Weights of a small mixture-of-experts language model, trained from scratch on English Wikipedia: a shared expert of 64 neurons.
Below are experts of layer 12 (counted from 0) of a mixture-of-experts language model. Rows are named router (the router's row for the expert), gate (a neuron's input weights, with its number), up (a neuron's input weights, with its number), down (a neuron's output weights, with its number) and show model dimensions 0-127. Each number is 128 + 24 x the weight over its row's rms, rounded and kept within 0 to 255. Numbers have three digits each.
After each expert's rows: "gets" lists some tokens that make up at least twice as much of what it gets as of all text; "comes before" lists some tokens at least twice as common just after its tokens as in all text. This comes from a sample of Wikipedia text that the model never trained on. Tokens count by the router's weight.

# expert 9
router:110119156117111116160070109125084151120161131116081149154107129117146151128147154134117099118107116106088083146167114103133120132102169113148133110117144116117131149144081186134102149119120144118121125145085109135083157130105125110129122104107111125101146184095125160095145111125150132097175131108107093058098110125134132132122161160120078110105119142153128159129145131144116117152159
gate0:139158128127122110094130108130119140141117113125182109128149116126132146175103110097173134133087101151135157150164108116124115146097136151082110090122106122118134132138117124151141078133153106179088088121104096095149107178150120100122150106172120146147098176094115159108123099117123136128125181100093098113108109102138134108122148188146106119104108154126097131142143151138133152155111
up0:154112133120140134108107141162086114173088133142141204136154137139080182126160122112155131154110178139111146094157137124117106175129155103106119104114139117109146158102097142140159122146120141110151148146150160182147168140158108098109160122151157127107098119120128124166143119105167151116115140103121114120146142107143087120091096138083115128157126143120108139146113089143137127109097
down0:126149128147193140114096118134156097116154119123136122075129078121127087139150099081130118182115070154128143136159116128126134115137155119106116160122157113078136153124113141108131078124137123083151112134142136103105117134121110142156159135131116111092138095132123159132156153149109107105129098098120126109188177125139178141114130093123152128152122136108135107155102160167126126080138
gate1:128148109091124109165145153139112101180114088115120142121124082120140144138162133143110126088102118146126141106127106089116105121095109135166131129116118132129139147136179153147164137159111116136198107147151155130140144143126156094147122153083123171140153185122103170153147126157147166134157125114078118112093125136091139105143123151162101120130102139117123125105158128103128116061136
up1:137149142088121120158132153128115117140112106114137117145138087103155152136143170149106132128118131136138121130146090132130145112106113161148115145152119131125109142155159158153176149129154119124155069132175181125154114126119111061124121125068138158141098160130110157131123128151174165114156127150083109112143133128151146087166108129114068074094099115114119158126142122122154155110140
down1:129128153146121103117111110148137089157145133125155136150091094118127099130129137142117107124123138171138144090096112104090095091132118135104133138131122145112150130118099177173084140137104093140122174123164086151147125151132080096134126160176137131078100142136155134130155132087109099157142140088105111186102106153141139136124109115108127110141121104105123093109089112133109163078159
gate2:142182138131092171144126148133152134137157113186125155132110133093148141139148133086113123119097123115147147154119137128166072133117128138111127142156135127132107080132133094110102116130123119168112110126114149161126125105147157190127124142117099092068143130133146175133131124152108148145128169160171139102128124101146136101148124118086092185121087097093110137117104150154133132102098
up2:176202106124111169128116159102119101122127089167150147097109151102109160135118116107117133096122103127128153126114113141169110108134171148109120163158139108159149123129122112136122120125137140126143113134138106159137151106122189162130140111078102123088117126132156150123134094182108160139162130170149127089154154149100132087130150137132084158131148110091121144112109176123140146105127
down2:137163134162102186130165103139091185124178131131161132126094118092113135090166124143157109095111123125154122151135149148127129098141138123101126120183152115101133116164127123176100139146157133112104115099115117111083156140116116129123108139101152115127148133096126134182100141103082104107117165147127132126158095119124120144166170111157103124131119153103086113134154158168156126146117
gate3:097152144144104104133105147144086121127159109119082113105102072131159107126120125093154155144113138118105110110135145122151107108136108077104109134096131139150119133132120094166088142121075177146126148158138124101158092125111114148141072123124125121146131134122146136158136104147108127117204143138105145131126119149134096100108182129071129128165109148130099090132113124099172148143136
up3:162149148118146163159111120106146103113086113136091146191126161100100135124144136107151120110116092148167142155144167107133176126096084110144105104101106094121113184135131170134143111097098136146150119123128142089121192126159152092087144133123128116123117148161138151102132115127095121155119147147149127099137111119150116131126155113134146135152143114150154193128145130143092096151124
down3:145133123138094113149099204088162123150123118153123099123124107143099144097116153154132159121112126104130118166101141099117086101129158135144153105134123144114134150136099082079167124156160161148132106109132148103147095138134098115131129132141121107183120137099120132124144084114141144112132142123125182167112148152117138088140154135130146089140077093111159157178135147101118144114094
gets: "\n", "|", " U", " ==", "′", "=="
comes before: "|", "-", "\n", " 0", "=", " 1"

# expert 11
router:131105151176159111122099097123169117150126152099090132104108122132156136119103136157147096141151113148087119133131089105130112115173143159113154103123129107126165143154089141084179160156149135103101090135076136137115181146101124156135139119114115145160129112121113150139089085148135144138140076116149163115151093150125103104106131134106135111121126093134080097117095121103136087116123
gate0:110094089120107148126145138089139129120146155151134097165145090211124125134130165149106124103109109088160143125173157142171120141164172112136150131100109070124146092099106121079130108150159120120118137165115137123142147126104092121130157124111163089150143155124164152128174124141117149164125140110127169120106143133128141111156110130142091103147143157139136162109134132101115103107119
up0:138078098116111149107119115178123132114163108149093111120114105173179142150170146183151118127121186091178130143188160098130110113157136092142131130115126096104156097101127128115119129146131131106137115128086175141107137137128110115113192162121111091129119123121121117143137114091162165134115130143133099133144159131104123096117128122112086114138166146142141125169112130122130117139156
down0:102184155132125093115121169114156123129106150113151091091145157111131118141124154117123112118167161129125134158107102087142165162147105140123143075127128160119093121120156138136145159108107146100147193121130111140083121137135178117123125153109109111129153119132152128153089137126126122108093122149129109142158097103175082088123169124118138136109159133178144160129110162134168152102143
gate1:125145121129093141116094093169138136135130129143124146121083098098127142169080111131146125103065128098089138102154151100138156102125139158100117124112133106129128122121120165146131080098095143174101110111137116095128160175143135136146158143117108145115097180091109151090120085121135152152078130155148137105121115155130133101140124166117142141109167096094115106091108114153139138130092
up1:132109125112125134151154068160122159119100144145085141139099149103142123114132144170191123143102157129079126079173102095142131143137138143123111152132129156101132126155123144129162098128122147181117118105110139122091182169110129123110156113139140122127155155137122116117117130117098137081097128128128063151149154099171172146120120114114137100106138091120123109109112182103125124139132
down1:133105110117122121161165193113114160125115132136162132146131152149129132137138170105095148113091136120120126165106089163120108125094136117116106164135157116151095156178175152140129102118114165121096115114160138128123091095130168131106134133126170105113132103066130091134165138156131151121133118100128107174135150149108138164096152150129123142135153150138170136141152080129174150154124
gate2:123133152148138086113090111132159126148110146117115100087172121094067122161127143122139141059115114144130103134089159097152120109123146100119136141109129122115132122128134139154148162120133124142124148123139100169082136139142123188141137141172144123158150140092102135107141181093119102139134123114119116128138154133086159142150139148093150128111128190052134145154128139130127127093119
up2:128119141173151118130167101129201132160115123130072123113143112108123130138126129150138135077125123156119130130129133135104067121119151162094113110175090080140157110129130128146138141118151118126137127126124099165075178132102128167131099146101128151121108149150106175128144183135109122145097141137128123146132176121116129136122097130099177127142118174129117153177140100109144095113119
down2:135143132123126142087121154102100143193135125158115082122090125176138229128135122130167208126123136098139128134167138123130119086110118124158148121119132114140105141154162117127131117127153130158160136143133126107119123125143150130128157126088118130118129147155138113111156097157141110176129080161073166135143140111132129159131105107120079149145110144131095129119141121142132120136124
gate3:149123111150112129133175159105126079137131137170119149093111134113155193109125134121102121143118168167104131162165153131107125153157153130125138113112124138127137133103120132140172111155098130122153160095139110145149127137118129125129173113104113128133137177117130100112123115150095143122091123137180138181119145139172060099156161095152153176091096134143154157127132103102119117119145
up3:123097124144075116099166118137151103131098107126126149133140112118113125120137114128120159128142175109109116145116132093112138127169110147106125097120071101117121128161117127148177096102125161103163108097132120144135151147157126173125137114134089125127100135140162135125081112162116161172062129156164126119087107183142134120147142115145151186152107139084137113159127119121089123106137
down3:119121054156114086115106144134137157116163122089108166187129135150106123170113133125127101135122133133098189138109139136121125094119120158147145172141109106165101149173118138130125116094129132132138094123108083105135151161164113061156104146125140126139151143169163091148103142165164105134158148113157124123122088121155111133142120143141125129143133116132105103111148103150136107135162
gets: "\n", "-", " (", ".", " \"", "=="
comes before: "\n", "-", "The", " The", "In", "|"

# expert 6
router:144132107126096124092141180081114138118168148178140106105133101126156170106153138113146127094138102143136137129144149108153132094102075109110136149082168115165158111151129110106139101176112166133136129087145094099105134125169153162158133091144159119100147146153092141154130169121182176109113121088133153136111124110112122125121113159117117146138111112132118099146140119140134111156120
gate0:146109169128142141117133107120174098103108126171110156109123123132073113138146130115137152110136160126094104175088161125115158117165129150134124112135098132122162083138106151135109146113114148133139119169136154121155122147081113144129153146081141080154148112095126103116114145110078112137138118130091131188124124161098086095138114123159141148095150131108139130145098117155148114120195
up0:126141154093146165133124124140134083119113113103111112109129140121138112132137124121063130147161139089157156083118113095105158119177167122126157138188141110107140105179133138164130130125125138115100135116148173095137107148119125155112097101101122121159175133089126112108093142137130117132118150086127106185111129157129159158154157117126145161123105092146140102163142148168145166139143
down0:128144123137118170128116137146167137151126137118144171146102157119113144124088124145077111107138143086094147126092126113119133180146152150154156121160155126154167136147137131149094146094109136129081113107143160102116117138101130139096099080086131116107142085134135127131168164124093118131145165133131148116112076066111122123119129120089151147099128141138098122115110092190116155129109
gate1:118096106119117109118166141142085118116094140154128094162127109133144147133108118124102144071137137099137119163159155151178120128106140182111138114177149136130121115183144126097119170095149141127158129129089095120156191126129126142152116108127130087148152158081119136116182123106126176140129119108157094110136093128129142158142142106118109149134140142113110162116139126119162181110133
up1:109135131102125125075106106158107143103094166180126102136111097123146116170120121126129108109136117086107084138161125137117135129074107185123126160120119166159132118160143155140124132136145116092147117129151080129168196120087098147158129123113136126118130161097147115116133135145149142166118117105132102093121122184097155141113163115140130111121146099184111134140140158102113131115121
down1:124098141118074112105137170112110146158143135125157114130105127129181126133168121143123125144152138139151136124142143161150101131129139115152134111100118176145121131119085153124106164126110097079126144114126129144132131132130125172161128161093138082061084110109165156172152118081128106142160120138116102118139142146145160127165170121164118122099080122131164122138136096125095115164163
gate2:115124121134086121113122107138115095138080167134140109128109106144151127085101147115156117125115148139142125141090146097129158077158122109105142137142149132170160051163133135127111163156154168088150093120161100134106144169147097156104129117112149113106121161113121102141144145130143170125111121139124127123158104161147113094098130119101122195120124110099142089125125107151148148123173
up2:130117122204136113104103101156131130145141137121185116151143137102092118091162136085150126098066087147130128105151139148137129120168125150112088141153118116148136079111144123125109178128128109088146150125113132119143138142097113178110104137114109129093131166176146096102147107135087133141095071108118126151155156124141124113100149123099160133131147160125124105146135108126141140095141
down2:089127117118151138130117134122105115104146109099152132139147140151094132158119161159126136126128164100106119125114106093132129117108105100165142130104132170117104152132112132105135142161137151152082108126105141130107132085178140097095136148092112111155155131142076127157132116119125134077163145153150073136123156179129135120135144119064153162132115123207117079136126130154125092126120
gate3:117142119114108116154124151090108133136119137143121114077128100134110183137133141138135131157140176128141105130124151117109149156116136077154120106075129097126126161114132137143127121089104115140117146148167119109154159124102112120124127148143153121113156128106141161175125124165139138191150130095081182162106116135112086096132165095126154141103155105149105101147152094077092096119156
up3:127156129119142095139094080146130115144139138075138125160111153128149109163123104143101113095109130128084114164133155124147121132119142155095098169135143136133088115144114126127107101130143116176114117120068114106101136128151122137118153162089085164141153132128116133128109085128126100129124121132113069151140183186090153136110134114152104092160143146181127125135116115156178108117132
down3:141110138149079117159132128156178122107117133133165174132111126153104101094115134156121126121094110118099145155048106083131153128128145147148142134128157123107090162107136134187079143098121119120115130140086127135127142161111088156134133146155136132169134125176157106118100109150098100120143145153116170109090120117140113095159131130131125130170144161160125161145094125113147133118142
gets: " and", " he", " He", " which", " who", " it"
comes before: " was", " is", " were", " had", " are", " has"

# expert 3
router:163097112150123097124117139165114128134138131142163117150103142145117126124150140150148165075163154133101136122078095160126089155140144149144155158097101145115117146123128076127116164170142073087121107117129143166117116158112121129132124136087130090114130108079131162130128127143132107170118153124166173107107121105101123096163142126134131109165081141101092111130085146132094123127159
gate0:175075133133153115129157159142099123127132153130147124135118133134146140143126116112146157154105173121112151153095143090133113103132131132110143093134168110159130138109150121125110194100104115154114150144130158131144132110170092144121122080181112164086119133105101134108124132132143145179087145185135139141143134127123145101100147164162103097135146168126175142143111068141120134118110
up0:153126130122112157111162143138127121106121169094167148149132142147117106137109100103152145135092098116119083109114163111121130141177108145101092081113147121160107146159154112110133093141135103159103138134127132169129131082137140178131053139148151157125143083162123129160178126134097143128115112119120146117126123110121139141122091075129106142137124152073095116116115112142141073130137
down0:138142124123127149123120160105106086098139156107098123157114117105112083091154137099145156154116109164105163141133127118135136153117131133106148115139074107173105112135107128117124136164128139163095138124153127122135129155083133178158137100093119112158090143101145145139089108115176060147132159116144136105095127133142147159088079174126152160127161081134123139118099117139122148115142
gate1:124127140126141118143151108175138088123077130083112146108103117118135124155093142143131131142109096119102092114131058126124152103112120096174151133131124119117110083143167137152149113116166139118129128151076128148105121145157152140154123168114093123157088096161109142141128092133121090122184072105131119187111143141117155120124129107136173154149103134142151099101131134131102111134146
up1:161089154159115136151160127161138075100151133123158110120105061113105158160126091160143156140122128123148138114142123085181126095138133128118129140118105124122138099132123126117144132148111134127115161146143109140100168110142140148126106168070107088134079142129139162157135110124098119100150111181067146138142109155121100129115127176151145187122110161138127130125143138127107153130121
down1:140112101109126143116133117122129107134105129133096109132144102125155132122107089088164151143119086135151131149140091072115095107159123157100176105139135164127126176131162154164128150119131146140071140133170133126089110125128126150150142137139092098120121098133159188129133131159108089107107093152141128161143157119123135170158125180104108127098091150138176149146126139137094106124102
gate2:127092130174130107129125123146133126138104124138108105111168104126145174104142124146096159118125121086110064134123137109142132169112108110086118169143109115105152139130122145145160091168157114123092157166129163152123141132138078130128121140096082130154138135137119104094091184127136160127149074144112157100148121154117085148157151106128166132121118100148137134171148110107120169148137
up2:086132104124120100115139144122129143123118114122090107137141152118175132116113166098147109102153141112119118147132128115188128138088112107090136146134097121101133102157169162163129116118132106116102150149125175135122141124182123126101139146151074108147099112103064099104137123130118118136158074180147099157155141136086088093155141168133144074137120138142112134142118148143161122129126
down2:161157136125105141144122123148139117182145108127116112129123153095088132130155114135161147105149089172127133131125091129128131097121112149178134079163123135115156151121117120150134177122121106099116136114180125129086153139154117113165114103155128130108115115110117133149124085115117081153174121127144131119159137101176193165152105152147113122172074118095098136128105141132132130085141
gate3:190135095168114114140108154156121114102120171140129109132085114135186151132134147110148089120102079104119151158117148144144105125096108123122113116131147150129141132131110104123142144116099087108120138134097140156149091136137112134151153130105120094146126136092132138146155119135134158143111145105136128095081178085117151085096109152088111147147109160158078127093100102111118110085166
up3:115160153155118084155142134128075110090131136133130069096133117092160159157129116143097153145112077112142123164126131115088112139129116107115118097103159141107153124172091159106153130154090110142119135111129123150115092167100105116124142118109147086148165140103121104134091122123117152097131140142164120140133154082139161151085145112109122185106107115140092120107116106099101132102139
down3:105149147060167135110104132089154132143148089120090117140168126133131083140107134121113158111159144140092114092169131133113091099134138138167112146125178114149163069153123149103095145121127152140153112125122126059107115110119099104119086125119132162112123112108094115118125114115120125141152121134111150145139092116120100128152138177130135118121116129137208146129169137134117146142119
gets: " in", " 1", " 2", " 5", " 3", " 4"
comes before: " |", " August", " October", " September", " January", " May"

# expert 7
router:091107133120090141127099140141097105130134162093141120134122137139081150111092134113136131187116102155129126126145133142170152110156092141136096104138154125101099154125144099176113100105141155076107089155151132118120098154126138159131166113072141109110146132105102104146126137158149091125140174147113091113122106116161126165126144113154110087161167140155117110125145122179125109137092
gate0:111176124134121105155092133138120106153113080120076124146157106143108154149142149138110179078087141136100120152128131136133116087136077151146106148146143123168134134094096131145138132131193109123124104124156117064146132145140087142164111137124128158127147088129151107144158149144142107120139157124117098171105129131136114110111130154143166138169141135145125102148167102156119140126178
up0:173109137107126129135095126145101155145125127102122175154146102069131079126130115152142147139125162132131133138141125128106128149089144163155141095127113085114112098144090119109120089141127111151077140146151139093113140111108181145103138144118070094137155152170125105125136136148150109175124102131140067077111116103088106109120155137147131149139149141122094121132172132087118125136125
down0:134177112102110137126150138141132144104108137118148107121095105129106127122138094116156181085141114136147176144154140138101122149099120112148117083143087172124116106158134135100174136176140114151116096113169139148119123132116170139119120142159168077140135125124146160082100105136114128135128091125115152096114086137120105132152117147165155176139114116106173136166139161108096088117111
gate1:139124131135132095117142114130115108129117087136138134115130128125088157150168097084143156124135127154114149128129115160139149071164123114114129145156152132113146145142106134154115162088120166133142135094154113153144134108105144166105167091172109135100154112137111152121165099136127096158164141155085087095069089088129123118130102160150120115130148095133204147137114138144150122099127
up1:126162137176114091136136085105151111114098133163167153100130130161125123084155105076162145138084120141139068151130081096136133123134097173116138102114147111153144149142133160129102124098163137116108086127159132115147149126120139100135151103125128149100165159141143115148129150136117129106168138180111144078111095139151091131122116184121101124115147148118137104157142123120131114131095
down1:123105078172136122183085103157130131073153126107150123084110147113111120079136138138143127136113144150138116152111117095100137117140114130112132108138115146132116144140127132087153123158085136131116176105136115173132129152093125137104151179138151119167115180064144147144134111164150121106119089112097140128122101137113103146097147113118090116118145121076118102115115129107171117111158
gate2:102107116098118163133147103135141125119141163114154113166124157129147123134140141142155123107091094122138121146097101127143163109158091111125112136128148108100126091115128130145175116101114135118119123133160151154112093130132132154152158109080107119116061104093119164137147111147115131109149121146084094127117201100161185152155165127122114085130115136140136173172160112154137113159120
up2:091086156115102121140142136134111107145170158111171178136190129125124121144146122149126129081128137103142103142101169145136169143114134140099130158105172138107112113083128063137159109153117131102151118148106136139128150109092110121113121143163123086117126140120138134114159120140081134124138099142157131084124150099111130132138175102089117108100113117127108175170140073145110126120111
down2:105092081111115179114104124082141131104140136115144112142128148122147088152148092136135088122122115125082113140109118097117154112139173102088124121123155121137110174168082093091169094139130116173115130116079108128131143100098178147083099145114149142127148110104100152125138136116079133093124098141143134161144119134117126171158152124131154136125144108136127137151115156108092140146162
gate3:130109162149139121131119136144163115109110131131170112153106102162154095167115136104113129148097111102114113098132136129172153051154144133131098114157123105131158116146134148150117086148163167095112125114168133123080133114146133158137128156144105131159138196160121140122155098128148136107130143164111116114158101085163118130129100175178120128145153153151177138137151114138136118121151
up3:182082133117160098164123116148112120126060143134148158107104125163151138161128133151141128138112120112128093137155164116132165093085113089139118131168139109088132107144100141146125096185128131138143135087143106132102170123121153138119118101118132125113159125157122171152138096083132129126107140173115127153140107100158097112139111158155137150144112117123091127135148105116142152198124
down3:163136145122148155176132114165124150167119087167167088157113134113102096142095127104112142105116130119126111157136126117109061160137128109085161104187124105139122117159084144131128111119145128094131111072118123109139120120125118164122086093158123148124112139111123133147126138130109150119166108167132092086115172095153151162113135150132103142162109135131132094089133143110105123141096
gets: " |", "-", ";", " /", " ", ":"
comes before: "\n", " ", " 0", ":", " 1", " 2"

# expert 8
router:144157138076126120122125127118138134132143088149156083131143083148116128132165111135168156156126125141126128118117138102143118105124160092146103111137119126095094144068117108148135126093152101186137148142106097097138144113120118148151158128172152107140121143113159155089098112128139116194143142096062098125127097117110117080118162118159117116130141140151128128096158150101127155157099
gate0:169164107106076147092140075136121096150151118145144122127161124121120127117138108097104104140166129124156127155150121082131109145100131120156114162114110130130156118109097121116153118147092125167126135130081104111131100121105147159108137118130149133128109098128118164134132115134160132102090107118146147110129152137156110195176114129111193077150133104157116091123171108157127105118083
up0:122111107130136145121091102134142125102121096087140132147118103099137135134125141128135127138141104115150132175179115132115170147164155094121148096106140093154144121129120153131101154135110138123106138167140188124085102135110149140151113129156099135156109098156068159112143116113099131192144120152126096070113098156132122126162125103119166134126141130155178171111141143149118130102076
down0:094107139129130154104160130098131106109131160116126151130120094164151147103132058151162131165120131168171129161085117142130084109163168106114116114087100121125132117124130137103105120111165124109127104112115113131176151146122120138113121127121133109134100125128162115092132095116119150176182123131124080129172116124124132141087174152121135194116129167138141105092128155151114099136127
gate1:085138105124139113154125147132137135099128134184132100088092127095104159139136145147120092153110161120165097128101127125127136109180164144099108113112145109145128128129094134149155119136097143114121157133113135141144152123125140111105122093116098105111166102103133159120081086120105135101141135118111119135139097125101094156113109104149176111048172137124139143126129115159193084133101
up1:120106118142106129116140091105095115137108180151124131116106138186150145156128172122140156124127152181134084104138093136151105099118145156129158121110137187144110129157091136090135121123138140123148100154127121127147155147116096105106106151147171113146151155133136125099137112116109130146108140193100154127149144112176162137111162165162139088112090129116130127118065116148117130094114
down1:142145122084166154139137172116169116116102125121118148131159123132143149138151119106119149108132141121125135139113110103151147138158114111169148115164142087093150159145177126133145101133090089151173128101140117168128113075101123126107123140145127111181108107134143078106144112097130105108129137151125175155127168129122077146154097072158170132124132156123137115092165106121116102158142
gate2:161180123090089114131086147141119128148151113126125108109132130140097110112142157160184153148150112178141126141151119132163141112129093142094125135121129125168114159079152107148144134158154165177118127110134122152152153090131099122076164137101130129115090131115113155099173109118113157123139133103107140166180108124128147140133132116147109116093137141131157155129129107090192149137140
up2:174124131141133076129124116126161183135097181115153137150125127120146146131105121133147133111123135154097108129138150190134156132132134117173117105119096099134118132149160102098087144107093143119170090113132122217153135115102087121128112153140158132134101111132112077155126129104113126145122078110139142156139169120100121116134094120109116157152108116112105115143146152129126168091138
down2:106151084118145157170137133189109118118169114091127152127112140099103098162177093128097114125159113128109172093125158128126148115115178103085166119120117163109128157119117143134122099143112151116125149150119132112113136138126177136097153093106141172132115124146154159108140148179114131120145121138110137136102145151102114077129142136101105137154116110151137113108104080136184094150122
gate3:111146130143189144091164136167127100153119131120142164126153086114140122168098122127112152105140141164150121145095129124130130114108146136107109134116131103146128190150121117085120167133095144139187113106131145146173158140145153116113117144128120075108118164091159141132152129137143156138117167139171180128111161149169137123117137116102154168159137171106118097108105146160111126151140
up3:110132107135157118115102109124116106102142097096160132102155156141089122146162158141093112125135146121120126117114143136123140158140107095138125143140141089151146137121168134147143118092135141115154151122148152083102140144123175112147151137177103157124162105154103144140162116090125130181195107137135125141162160202158153125142113090116124090136138100124156123130158081151106135122087
down3:116130102078158110096120139137160128136136131111102139131113103103152160148134102100128133127145112138128139124131166160136126120091127085110151135141153102160100162092118121156141137154108138158103118185122129094091167118149112127129178099141137131111146113193144141096113157136088153112125107095107161127133088152138138148108153104111125178110098143116131124148141048139174111119138
gets: " of", " for", " in", " to", " with", " at"
comes before: " the", " a", " his", " her", " an", " their"

# expert 10
router:155121139169077104100116131117127129130119122175131164099161115121138132120164159107147141140142161163171137107124180147127126124132112136094135105131076146151149088088107067120142135125111142139109129129140126100095138106136136123113102122139148149142148188151136137133148172118149175122079169111133144147118095141135122129121144140106136140094129149092198102108142118130134179159129
gate0:136144129116130108096159145137130131139117108102133115122146154101134178081125120146134085142189118145110143142094130120139131113109144116109125109110134111099102191115107139150131145124170131151140124143119111118120104105150115154097145140176116167146119187201104164175145149089137092085116112149119116099128123120191152115145121160126116162145124161152115108114134134150154118159144
up0:099107146130125138113164106114141137109108135133130149082165135136105112112132092119111088129121132168126167138107132076121087101139141109148115132152117135107127131161122096145168167150104165116129144124124110112107102111178161129127130145124079153095084132176180184133130143135111172080152115176143116132108125143174095118145138147101146184113118158125118137132138115110123102110138
down0:123108155140143119133142108154110164146107125181128133140127154136152160115103174109111183181162130108124146128073119154096088101144114114106083117142145133098126145145095108088151104143138140120139137155121133158130120133161138158122120135070183124142134115167108135146093178130143114134088103138112136141137100131104143145154120123162141078115096128134159109151118097113132187127129
gate1:109162145109138113147136131165129110133139107144077108131106128142121125073160152127181094114174131123133093152101146146108161136124126120181136116151132110110084165092135144113127111132114104129146123109111116104111161132140108124138133117189107118153110132100102144182158151120127142091101088128065102134144118154124159135154150118130096127126109087153173172136115172136160123116133
up1:134186143079143116077127095150143115099143142114131131154163082120110133124085049158109122113183107143170115116155125113155104095099100145141133102123119164107141092140144125116109066125119156149133122122120133135149145093138098084126102149156107130129125144141126093143147126173086125156145144124145132145139139146104125099155069159106150125113100112143132129126111115129143127137119
down1:126114094149138092176133157101139109185126102083183109139160135115114146149125113153130142168103147155158089145155117131110140125141137138114090138118106144124107121107128098130116109139131087159131129135109094107130093179129162100135128136106100126162149184145136130098134136130159171126140158082124122125083119126145149115183105077152139114138116120149115125080133174141133094123128
gate2:133151123142126133126166143113117103122116134119112139088143151145142142146119131155098125156144146147101156098106166115114123170088133101118148091106155171086118125161107132137113114089136128138115128193130129126145115134090082116075103140131148171104170177166154127155175166160161110083176158157127125100137159147132157127121119139132098152122145151130114114121118115091117161139141
up2:144130128125154109170142130157132117128140131088118170149154127140140133133163119154138153132051105118085128114142066148116138135141075123117092169161091149136123065113126124137124122119126160136135101114113130124120104137118143140133142155120108099116117131088150124085123162121110157142121154130115078179141115071138111129110131127096158120131109158114134135117152126106122131110211
down2:101131124099170150148166141134085169108140083119125103098092125118104139164115152125108107118120146112116102133127130091128132162145155121090115138098141081140100163132093118123137089145145125121107136133101145157148131108149129167146176148178115123152089097154105111134120117157148102130087074115108140088147163170125124164134143121126146131148131105114121150182160150083144127096143
gate3:180145115114137104122093105122140104142162134145123156148132161131123118097136163148123159120124139100119134141140132167115125121185159154096119112142130110105162150149148125110131138091145113140154116124120140097108171167125093116112145135128127117126113099133122146142193163111177144115086105149104141158119126125122073079099127118097093150097123124097089179145126162129149170099168
up3:102157120103137125118136064137148170127132120107119114139131120163157122125111139100143126138127136047117111132146099142134123157090168163133147152150128120124147113139132136082194108100153109156105103130123135155084113101120089106101148119187091127127103134126106133097162158141115132154137090086139144153107139140121075087144114112147131133128124109136098107106123079109105102131131
down3:130167154099135124126116149123104129139116069162113176134105146080150181088116129182153150131164065154129139130107098112084147177140152136100142116116129132113132133107122116080121156127121150140151103111125145147093111120094109145107166133111152115165128122084160143125129157140120131132167132102128107116130104068093144090126140136156114110097127133123133120176133153156111132146128
gets: " was", " a", " is", " to", " were", " be"
comes before: " a", " to", " in", " of", " be", " not"